Experts of a small language model.
Size: width 192, 32.9M parameters.
Below are experts of layer 11 (counted from 0) of a mixture-of-experts language model. Rows are named router (the router's row for the expert), up (a neuron's input weights, with its number), down (a neuron's output weights, with its number) and show model dimensions 0-191. Each number is 500 + 50 x the weight over its row's rms, rounded and kept within 0 to 999. Numbers have three digits each.
After each expert's rows: "gets" lists some tokens that make up at least twice as much of what it gets as of all text; "comes before" lists some tokens at least twice as common just after its tokens as in all text. This comes from a sample of Wikipedia text that the model never trained on. Tokens count by the router's weight.

# expert 38
router:461453495473530602391519437552514475509598442555537587503573448498544544456504570605505414435409433502461450476548505469538404543526476452466479558503550536513435558435507496503546538538518607530500538526558519530436438458531462438502471477498609470544496521551567555470542502430558491562392472484529576547527507510478499482451512502508430532484529500424525415476457552564526581421543533444481480538533528400525506624532522516511481517571496447440526505496523458593492525469483514430437460488593514527471553490535483516398597475437479412499557399414557512493491448508581427410
up0:636588429600545385508461550529544516498536479507524510466532511644505551503561511523490504578513368510511500462468535539404494556551476456600456413521538510568494376501485396559508478549437536410445517442507522481436541502549505498538449535479536479515548515566617529533375487487527503445503568459532502469512565655531467543529538516515577520510426477485508507457503503495509507479488431528523491431503549537557491479513507522504504470572466453514604469545494571514565465516494553534506521565552479430534470590554523451507501433540622482414467585511470575513472528536517575538
down0:451477504450443564481458456549568501606383447484528535453533472542533476559511457540545506500505496421521445447468426483461544537437526413495559579595537578447582567432482536430501422540510416487538492512479458454464507446502480520434457470525392552622563448460499557569505542465543597468486464520472541421458454465504505485516415453504586467524496564462478492462518473547467564553509546432462459535540553413486444440517530500408479513586455573503606518424587500571451536576540472485532539506504516552574477499465475507357572472543558480528428497483515535443561486496578402486
gets: " ", "–", " (", " Born", "/", "202"
comes before: "201", "200", "202", "199", "1", "198"

# expert 13
router:536502486522542522430482450498493529460505444495433613490543459475482462523533550396493484463464542507560533369544469461536428490454530464513524585550506551424559562591456517546515460457551586520427514399480476500532554486576506419425461504553515586486558502484571565427504456483546515494467491564596498478513547485544511536499480445519547491493588429493540371527550447511488448429502542546410572585479605520464463572528429456529449528440528501544479528416491549512524571380491519491527534540451567553513568480541482580492523519492510579523472567531491531579592502432507641412
up1:636480496513581564576443564393537484543459475426493523392515457493529415524573475514524482541479470508482450486508545414468505464537569472521557500528498513472599541499410550562615540548522588453571413460528568536420591593500516489485606446461482501551480522502597506566547536449566529545470453440480559581538528528546485468498511486520486614438510488499475531573484518460520554468522528506491506542488526396472527490414481567508431450555478458434460530540613493507514446431505548461493496632508580483460475545529518505445526515607456501426506484454535505479440591460527423447
down1:373608515483406526446397412471496522610470536483518495518456487548509517508434522563536487441356548487619440488438600484429532523463503531505578520549562515544503536486537544590603519475486497482453568503503434543488487518498497448553558510485549444517488469473530417498570525608489495483507577495495544474573536458466600454510593478491573412534448534439424446508451476468533589467431572483435572501482606532503536515460499549487477459600483521518542452554560478499451535545441470594456464460554486533470508512560473452453452466482524538490534582432502479517559483429546519397
gets: " to", " of", " for", " with", "ing", " by"
comes before: " the", " a", " be", " to", " his", " that"

# expert 37
router:463473574424469491573489479579552390536478509426445509457492535499454562483496598499494473494590417555448546409540385521505531553532581509506551568557526555523487573458618414471447503548538459536462561453515481485494474445478496467600527510568464461506514542381476522513609490500497511574541511396488525552404479506476463460460514572466514486496465377571546454545513549477555405532471452395464472515507479481539481491532514461483510492453554493358616563439526483496567426440604573510544505473461545494413440475420484457503502525472497486507504496538511522487419492492502401461
up1:595567476545499486497492487501506487337542469450606477551523570483475468463508482548559470565505604537579450428469388542537495535520509467467506470490525459446502434522496513543489543515491561564507496473494545412406613461409557464530538476581473541506592525496429521540505537541526532465522516537540590500587453518530521492544483504536479473508609525488541479451582542481522496549507494650588464583474490437487452506419441534458447566646479501452514561534518445536492467600530571499486507526436567467482437607566453471542500495451565471566490497538507582589510464465440510545
down1:429563560466463531494510436458508483439548483537508444436454406510506480494456447573531498462471455467548522507447481530556422506492548513461501471476482496453457509528544540510561527543473480426423490598480457525566501583537494531502490479422503508477568523611509555559584575540599471585532622447440501494560470497538516375455445511453543427502440498562495503469497482537446401575409436613496575504482531510482460525405558458468516513511509457444576608542428539505533505467503519479537442508508417549532434549579499378477537502471542493606380484505559443488540523504543482638
gets: "201", "200", "202", "199", "198", "197"
comes before: "0", "6", "5", "4", "9", "7"

# expert 7
router:478437585458535483571473435478560404550452620526513533420547594486525559496540548550472553428583463523516540527517473472508474478520514420488475513544519547484501589458516466406442432551522434486457548516427520467555471449505422510594529573459435412465520528468427485553572502503515478528547557494492499564488590589433478445451493482557591492510467431576559449493453466471527489484502509374436499564501575522481509493576476488428490405478456494514517505473482505533578501363530517604479510426509463415459460516415456375488443538537525434453573541468540523510482442471517411423
up0:465526463549538532421530484548479470496552446510492502588441508520497523505510519542525631450489449480492512521514470426433572489471473537517515519485502571377518518440474569522483519497494430494395444442482413511553575536481558504510496503503446626527506517498416592440438525619414513490509473552492415503502534452471500578525436513509502456475608485400502509521514547456504442599502509488487534429389439411484446609365468518569534494445471468510434392517512418491445516467499562405520543588597432527499536544560410525568584438519453511448490499466454496500486542524512555482
down0:582530475515478536516404565478480524541521456600558527636586456534496476494489493496489417556453503432552526481522438543476457493457395581498515499502450459453404581504476517514549498507487467513497508486523510498483654466509592500497393430497507570528568499508649577494503501484469481528610486544477495471512500462454547531559456521507523422511502587472533497516556537479583498513464557563457547469382532487536577509503481561480426525527565584525477522463534511446409553511492493466570500446421495535561425432546548660539534534432522499494418563479405550492496575500573509531
gets: "2", "1", "0", "7", "3", "4"
comes before: ")", ")\n", "),", ").", ")\n\n", "–"

# expert 21
router:538452568573500492555474490522495615450482462480542540500558550445617390509584569578533470502469433500462430410512477487522490527471552504473480438506518584545551480478497456501527417485563492414469464510419497518482521456556549520476496431521541564596461536503514490520488572460468535541487507472510571560419573517470565514546456463505516561491540541480556580457568502533487509482427533511618419504508505624531499497506505541489427415444582519430518518474459492544594613562489428467515518480438463404575614510418463521471603401491550389500534413499498520511542512535550570465
up0:532440566354530475532366461519491566590431445466477494570500495469538563516494521475422525472460466618451467504563438477555509434506530443468488489485419468445476526459584515546511560534473495554488542481525530527556563580503545532493447537419532527554530509555475540548528517435530446450409490569549475489537539505509477419526541421559494453531477469510444557590503508446494503478499542485476519491528555537490517392429450462472698505517470480568444548501535438538605422500521495547437472448574514489465486461462446489495479480513521541498531623420585465432584501546617453545
down0:628472464481433455486488497481531487534528479547472557451550521552427505480466475482527510450452509594493576529443503523449487613385530479535525515457457470426449473519484558497466443492478522542483485513511505497518569561467479497471543568486485573454579586526508470447478480533564533496520482508527517402501576512392460539472473407491489467528548543460552480518583472485483478523470560489418593511454545461395469429525525521458551546533546468530452537516477538489472497476478503538504545408571420550451448484576604527517452530560506584492758507545477517445432498471468477659
gets: "\n", " (", ".\n\n", " |\n", " \"", ")\n"
comes before: "-", "|", "==", "The", "===", "In"

# expert 19
router:453483617612539458533498515448423525480518481459585517464498534456500541423444579500428476463549536364537566538517559454467510588444465531565399528515442609480464515522541418451548514532432510453489511538472392564544427477532435607569566382535452501474432509491566503524523580494411483458501422518556500520554446573541547500530429558522417476534533487452493456486515537503475567512464524528559462528519491524509551484532437625523431430540508488550421492459550541531516532453491483529552478580542554454544429544459461442538577555562458418554460493527420491444529509433502482533
up1:487575572466525454555435486522496536588565551458566397403507484564430539426470576569461400557365487463594460477469557418502483491529517408472555489505492517526507469450529477538543445582517516463500448462422527477343547442520465515580508451424519521531492478465478487543537449613566504534568465572526485428492465562485533515540494538493487454430421520514518500520442475595491501457456427532519526546504568381559561466461467486418519494499503372505469473507445552564541496535510604448468546546533490535484548418585571529438537491499460504480441483442480582574486531495475474520
down1:502519456471417470543469423448492513561497505483495532535493554482436465537451482457521571405400554518442552508511604466518563470456505502473576542462551464437536540491508429518495496433466534579482466476496529496458605573594513495500508526557576456513475483495629476404594547492427514516564428473405500497404546519536554573568432540452515465509658457518567401423531464541524504464514557496437512491468465554473563494437538453480461543573582486500409486451526485463502441469558449552442390452599394543452512521577496528498520514513543615496493503494481448571542487459496574508
gets: " |\n", " (", "\n", "\n\n", " |\n\n", "}"
comes before: "|", ";", "-", "_{", "%", "}"

# expert 29
router:513526525474461433445542485523578459425513532463449474594586540449523526498409462471420484429536434423601481443532537521507454604466416557535489534487467513537489562530499538634470561538406537424426594450453398536471523438416481398426473497491465566480546521508524511454468507444518539564537553550377447570436532465506536466559430459487533409541562515451579503477535458538493555495495594510477580580433519585429515588570511505494496481492561535435461514521444565509500466540480434534499479505469465563604519472493483514588467516521569560569504460533470479534460499498585523496
up0:448555477605499540571489442504402530398468422541415530526436458472418432502537436575497482539391471433444449451478498494507501490469466586456465466511557459474524552569463507558501475438575563505537542500461466474540593585547490487476522517507631371511382550538514478564508490517403557400557434523540455542501489435495519490538481497448502437537475467534575472457489572514441483565470485560479439414497472582527436534493509499481445447529449486578467480501481429558533575484477449608538431517426494489482504538553459551515474439458504440501484451543627528562530384499473484534
down0:527541550484526479473539487544513435439638486509548387591493435490531568349443496465505520568450441475504529421500482509536481580578492496389558516442445450579550479517541491493442577395507520517445470452467501442502509506501516502540399548553513426516469438450499501538532497464544547564490542416520583522510506490512542548515533562479394556461577502478505507432470508422522553599504502484530417513437566488476449629624460539495474491527541504431464475547419432519457531445524542515462530530515501441614511597537582518560514424473504467454524481502575518588526419544494531488
gets: " in", ",", " on", " In", "In", " at"
comes before: " ", " the", " a", "000", " as", " to"

# expert 39
router:575493516506493470549529510493558396487532559444451580515460472515598471463423396552482502464593463412475517508548533512449505518438421564552513484450387562481503572591484477530461500456393509466532535527411527518528584581429518460468597495529510441542461482486489434464588496503524533561482496477574425480471536462425471453556427572520454432443520574478453521485494454490424509562535488441493617582531439572528532428458466399457528474582520515465489499439630445490450459477433497445492543573509432520494520546471452496573558532540436569537476541497496438479611514508553474438
up1:431617475563509508477493481517527533530476507388393494470445539502426478518566558513520550488497466490453475519488508487467508421584461530507450437496468433530456518574421464474516479480477529545399492370503480490500455473505524521425524511510452399477557490533547346509476411468566503463513540469417523450472539603474435497563552541547448428583595492517480476527500422588518481415446514566511392404545457536540465520480453557523517540463483568541588536562500456400464471470454582503451509470504546458544492503404515546484545532478651417514508539443532531557526471580549519522
down1:442562498531461482553522447383535440515494519473513449410467493506404435469480485439534472437483449560627554553456552479447543534535516471516477485542452504560533442513553444470407433514568547539532459428564422393457543471476491487467445523575439533413438521430574543534449491559551528435444477581499497559602494539503527465593423491453476448465485454520474429396549547546567474528475518513504547532586516503521542388458522458539526443396508464488403581511450506458471576608494468550524466478494494416536458470384458522553525539459469456466472495441489554525513432543545551565
gets: "1", "2", "0", "3", "6", "5"
comes before: " |", ".", "–", "%", " |\n", ";"

# expert 9
router:528550477542441509615472415540500538486487453471466519492544544467442436470519569516491554565458500512421545462520571484500476513439447507463477475450525509446527565486579488466476510551439538492461498505493525534572553509514454499591516532503521529494542492469508413423411544484473533479520570515593409571478552487599553527529440461378592510516564549473572536444572401506519390465440474512430576641494534493496385582454447460496443538485497506392459474525479488510480579526548605405531638478481503543504479442611433462523586516457493557508464534514504474557445522466543570492
up1:534576562375456560507427446537475483456500412538430377560387580467542517630510487521492535476565447432437481500463517442514515455490569464487464536509426366474529526471495453493461503473490489527515432519525418536546540428456525489570415484451535524558563463476472485502520473585489464557492517543474516507518463593512486446396531538467477432488514535470458424454555571518532556463503532533574452508511480514546497515527412491485535498575500461511500557518424523505530596491614576385490492506472548511519569508472384471555489538459449532524441315558510472494502498492414450498
down1:598574511565495474470491550485410569459414533590447484551421560449489510524559499491502551571581542543496466553525425498499459429530520497463475547574549370500463553557518560458530560484529489546459434563574478650482578480488477426449477460560581434488461493513481518501555492495527455530494512501507442455595481485495435444456560476601580464539516528447475412508510394542592502457528458402492531431443552507560462555480525466543466440536511504500623491503504498514493554524508481529542463511498402480536438517480492436445513555563546622524596573518435482491425410472546458532
gets: " of", ",", " as", " that", " for", " by"
comes before: " the", " he", " a", ",", " his", " it"

# expert 10
router:575483510465590551459501436469623413523511553509473554527496471505504472555500531559529518509589482460516611612501476563470492416479498451452548577489489562532429479354534496463539483487491519483481500605394514523523495477504521446440532557497480547419574487500450487560415508456536469521439415511503548485433500475457518553504549520569501543424502491428496530532529441448591446457485506535548508507428512581471544490562489502595472521589538503467523584434565388524577494471475497554436666509488509522521487531554529376517475509541460506469538461521496405538478491444491548639
up0:511506421550406500562536521457428508440459456460394413556430410524527589592500466487496524520421529556549462541530534560497476450542556517485552471451495533495484488519551483476603466545507502533457445514518494515526447454506505454536541495476427525483470385516500452516512515453460498489581518472443546563493492481533447514498490569460491548492394466460491548490585579513458514550595457440505562505628490452513473538477492507459498458535500476487498399488442469575429364580560453555474398480550692521465534480491504449498469443418541570475433483406498528585588404493468492517
down0:537460535483446592476517467484495560485546480413539507449475457547540580518562463503479531492533477469438523484558500485486545495497539521448492456462595614517494458464531500519488499550603477588499542516611532448481486524509557604488475557511525518477535554515506460450504498498408514497414454455489524509454516384597471524533474565461470462429428487483547576521505404511433463517496479467370526552399466494567522495482568505493512512462445495429511517587540413549499595578534507545648486483515478500522528517502446411421541483506454456450390473503341512540376522464626480479
gets: "==", "===", "4", "3", ")", "7"
comes before: ":", " |", ";", "\n", " (", " |\n"